{"n_layer": 10, "n_experts": 64, "normalize_top_k": false, "vocab_size": 8192, "rope_base": 3570.0, "tie_embeddings": false, "init_std_o": 0.00713, "init_std_up": 0.0319, "init_std_down": 0.00357, "lr": 0.00159, "schedule": "wsd", "final_lr_fraction": 0.0}
Below are experts of layer 7 (counted from 0) of a mixture-of-experts language model. Rows are named router (the router's row for the expert), gate (a neuron's input weights, with its number), up (a neuron's input weights, with its number) and show model dimensions 0-255. Each number is 128 + 32 x the weight over its row's rms, rounded and kept within 0 to 255. Numbers have three digits each.
Before each expert's rows: "gets" lists some tokens that make up at least twice as much of what it gets as of all text; "comes after" lists some tokens at least twice as common just before its tokens as in all text. This comes from a sample of Wikipedia text that the model never trained on. Tokens count by the router's weight.

# expert 36
gets: "its ", "through ", "with ", "a ", "as ", "and "
comes after: "and ", "on ", ", ", "'", "to ", "with "
router:122090124129146164096159096142070157183124112145087152174149164175141117051172094109135117163123112118178094112100119092137109088130137091132165166156197166159082150153103132147103076102185202119123187150101126126139154154129171104120089121084150185122079110109097151116093193078093168108117106137146126122118132114136089090077139116134136075100084116164122109159143104109092132168144146127107134109128171170193137148131124129081135180137167137138135134089062099146157127169135151180141136103098125166098174144075195162123174123127169128086110118161145132095114098179097128138092097147153135148058172126132115066154124093063126173123159159104121112137143042108144148072149117114190150070150068164182137172136116156131082099145076175151094095135132102204176161176139153
gate1:154117116147109143090136131105195119135157125153143099137152119098180106198157115130076078112065142146080136100144086122107104141128129142170079130062122085103117084111196077125123125089124097078177114067125171125114192090078167140211137076146170101171124151145142120139170082137192095162109128111075142132078146159095137145167104111101137113158145170162068191114181089144133082125111095112152123135130076074190113129117125173107107108139134176147075162162156158168131120115136181098160187102157086103123083122114148192092131132121065169129127134110098151160104106169095149111111147112148092092149107161050084164039131159157154163128112164174117142142113131154110112145166080151074083149164144112119164156209138148126110076123177122125086102125109110135157141114129131
up1:184119119131167123113105121105162116146129033143133200125163104067114099124145150206104109096118184112100121176141086106129086178181150172130169146049110193137101105140133177179119159104094061116119123136173143115115139147148109120095166051142169142100160095112110094134144144179099161129055119103061134075076116167113143099174140146108138116115181155137189203181163128143139167106130113080159155147104071150098132084090175101108132137126119109109116140172145105122157143128155080204121131144157127120082135032127110191099149158150116141162130172130122128158129111149137103142154173097135156196115185114109173153083121148137136150129142113098173116116151144123129089097171156161102139144143101165108078107134203124142148108061161157121124118097153091134088126103089100

# expert 40
gets: "the ", "The ", "his ", "was ", "a ", "their "
comes after: "in ", "at ", "to ", "on ", "for ", "won "
router:111135104165090094074219080127167084155136130104135084140166093166174115144147160106087128142137125114126164135105167177137092106086144119210132106123136129145152136178068112163171057106191101121145106107150082143102155136172130088077124117052155157086133149185152110146129166163122088129149099185161139096070157082144126091073158134132151119123141189133195155146141099122158162185154146155122154130175115177161182167093145117087072167087158149149096132085139068128109114127148136102120171119110152149156126127154158134146169122150120116069169171127065124150065129109109134109113138118142153167091117091141126150111150110097091145099055162136113164102186148149094103161151166151192190110138106162124093123110140061124065172136123132141107170093066059153134147096138134
gate4:131120156117198156098050143144135081111140109144161142062111128060090183107127140130159131127151210113142135150134111235129138109105152110092152096146139126176179136057132139142088138060074151157128127135140168099173150119101121190138098159132102125206077187108134128170073153131088135096067120199088143121119103125127098094131151116098074121164231113139160125105148131209132139153132133114170100109114135139121125139087165134174129127086082127073148119185168127142121146135096142142157128154064125110080108147082119179103106125101146135138111077104051150130119147102149112131169172130168101121104109135105130093081098164105101096110141059165123155130115097141123151144181135112125118104170131146181117142113181102131129181183143144115116102122071097069189121106164137
up4:102120131084152151078070130127120110093180083163124093134093114101083161136169121123097146148138150099135139171111127156125137114106177111098109135153126182122092171123099151124067092052103124174059060054120170158119153121106113157097065101147104137157127111051082125191110206117080116112108128137151109076079105122123121151151158161103126140129168121218168142133168126172160144138153145066159130112140133106136103148151100158155175140153083102066165146158186115112099104148122127102139109174085130093095119116142086160154157132111134163106128091151112132097149156113141076120138125096213115142104111148120110096070071125158124112126161057125074155137098114091128143161147194126132087074132074127218155110133113139132154150156102127151160072229143140121130135152186095

# expert 17
gets: "(", "a ", "\n\n", "is ", "), ", "American "
comes after: "=", "is ", "\n\n", ") ", "a ", "was "
router:084142085116121107124129110169122104151132186144105107165068125151063153122147125177174121140120105142115119146162145142167176085143160137106181143082112121064139098187144183148075134131155094127194067094171107066123105122192059084144187109091095131111077095066083157114096159152152165158151141063164073152136131114088111110195157125084124076146139144114139124121119161071171144100133144132088125087109161086115151106125136083125169130077151171100083165166095174093152144118124176109071084161142176106135097131158073129101107156097162143132139115162143125138190102108126130155124174101142153130128183173135142127168156139046149143162104125113156147085155138143158164177128138183163114151123138188097115134164106095175147117083100093157137148076100194121089090085139101
gate4:076140157122104095138163127095119113140140149105095162134198111102113120143091144176140046142129134203101136103111097111100143148103130065109139111106136144136131137122087115128104079173180078109189126156147081191153153108126114199149112135153096145159064173108145137093120135133122102116105125122145158138206034111181119103136118170131119090129123117103184125116151077082131121125087166138186116147120129139146076155189114196127155034133159118113114071134102127085163160163116145104161150155145074100191119147102199106116110149124136138163130154105123099118193126106112091140139118136125186093147093112139170222131082120130118165088208143102125093144102163152171106102093109133114146152160088129185105120166141162176109218154088127117139176055104119133142112126139107
up4:165173111131134138187128137139173163104100163162128088129038163081149154115146121106085182115106137123128199133176168157159144117108139176165119116099130108105169170125154129135159151099060149119094094103108118089109088132110139124115120128101129100112172117130093116146183123138132113117155080171091064120090214130062161153112136117118112165136132149097077130164052208157127117113165087135114139131202169110135204139062081065153079182115153136138112204146156139151111112109111098116107118111107141153091154075134045132100105108122115122071169089144096190179136106128130189154157100088142087145101124169120118078139167178109148096180085126138121165115185115144143151132128144106089127146090163116075159077135172096126097065104136144139155164181140134117157142148153149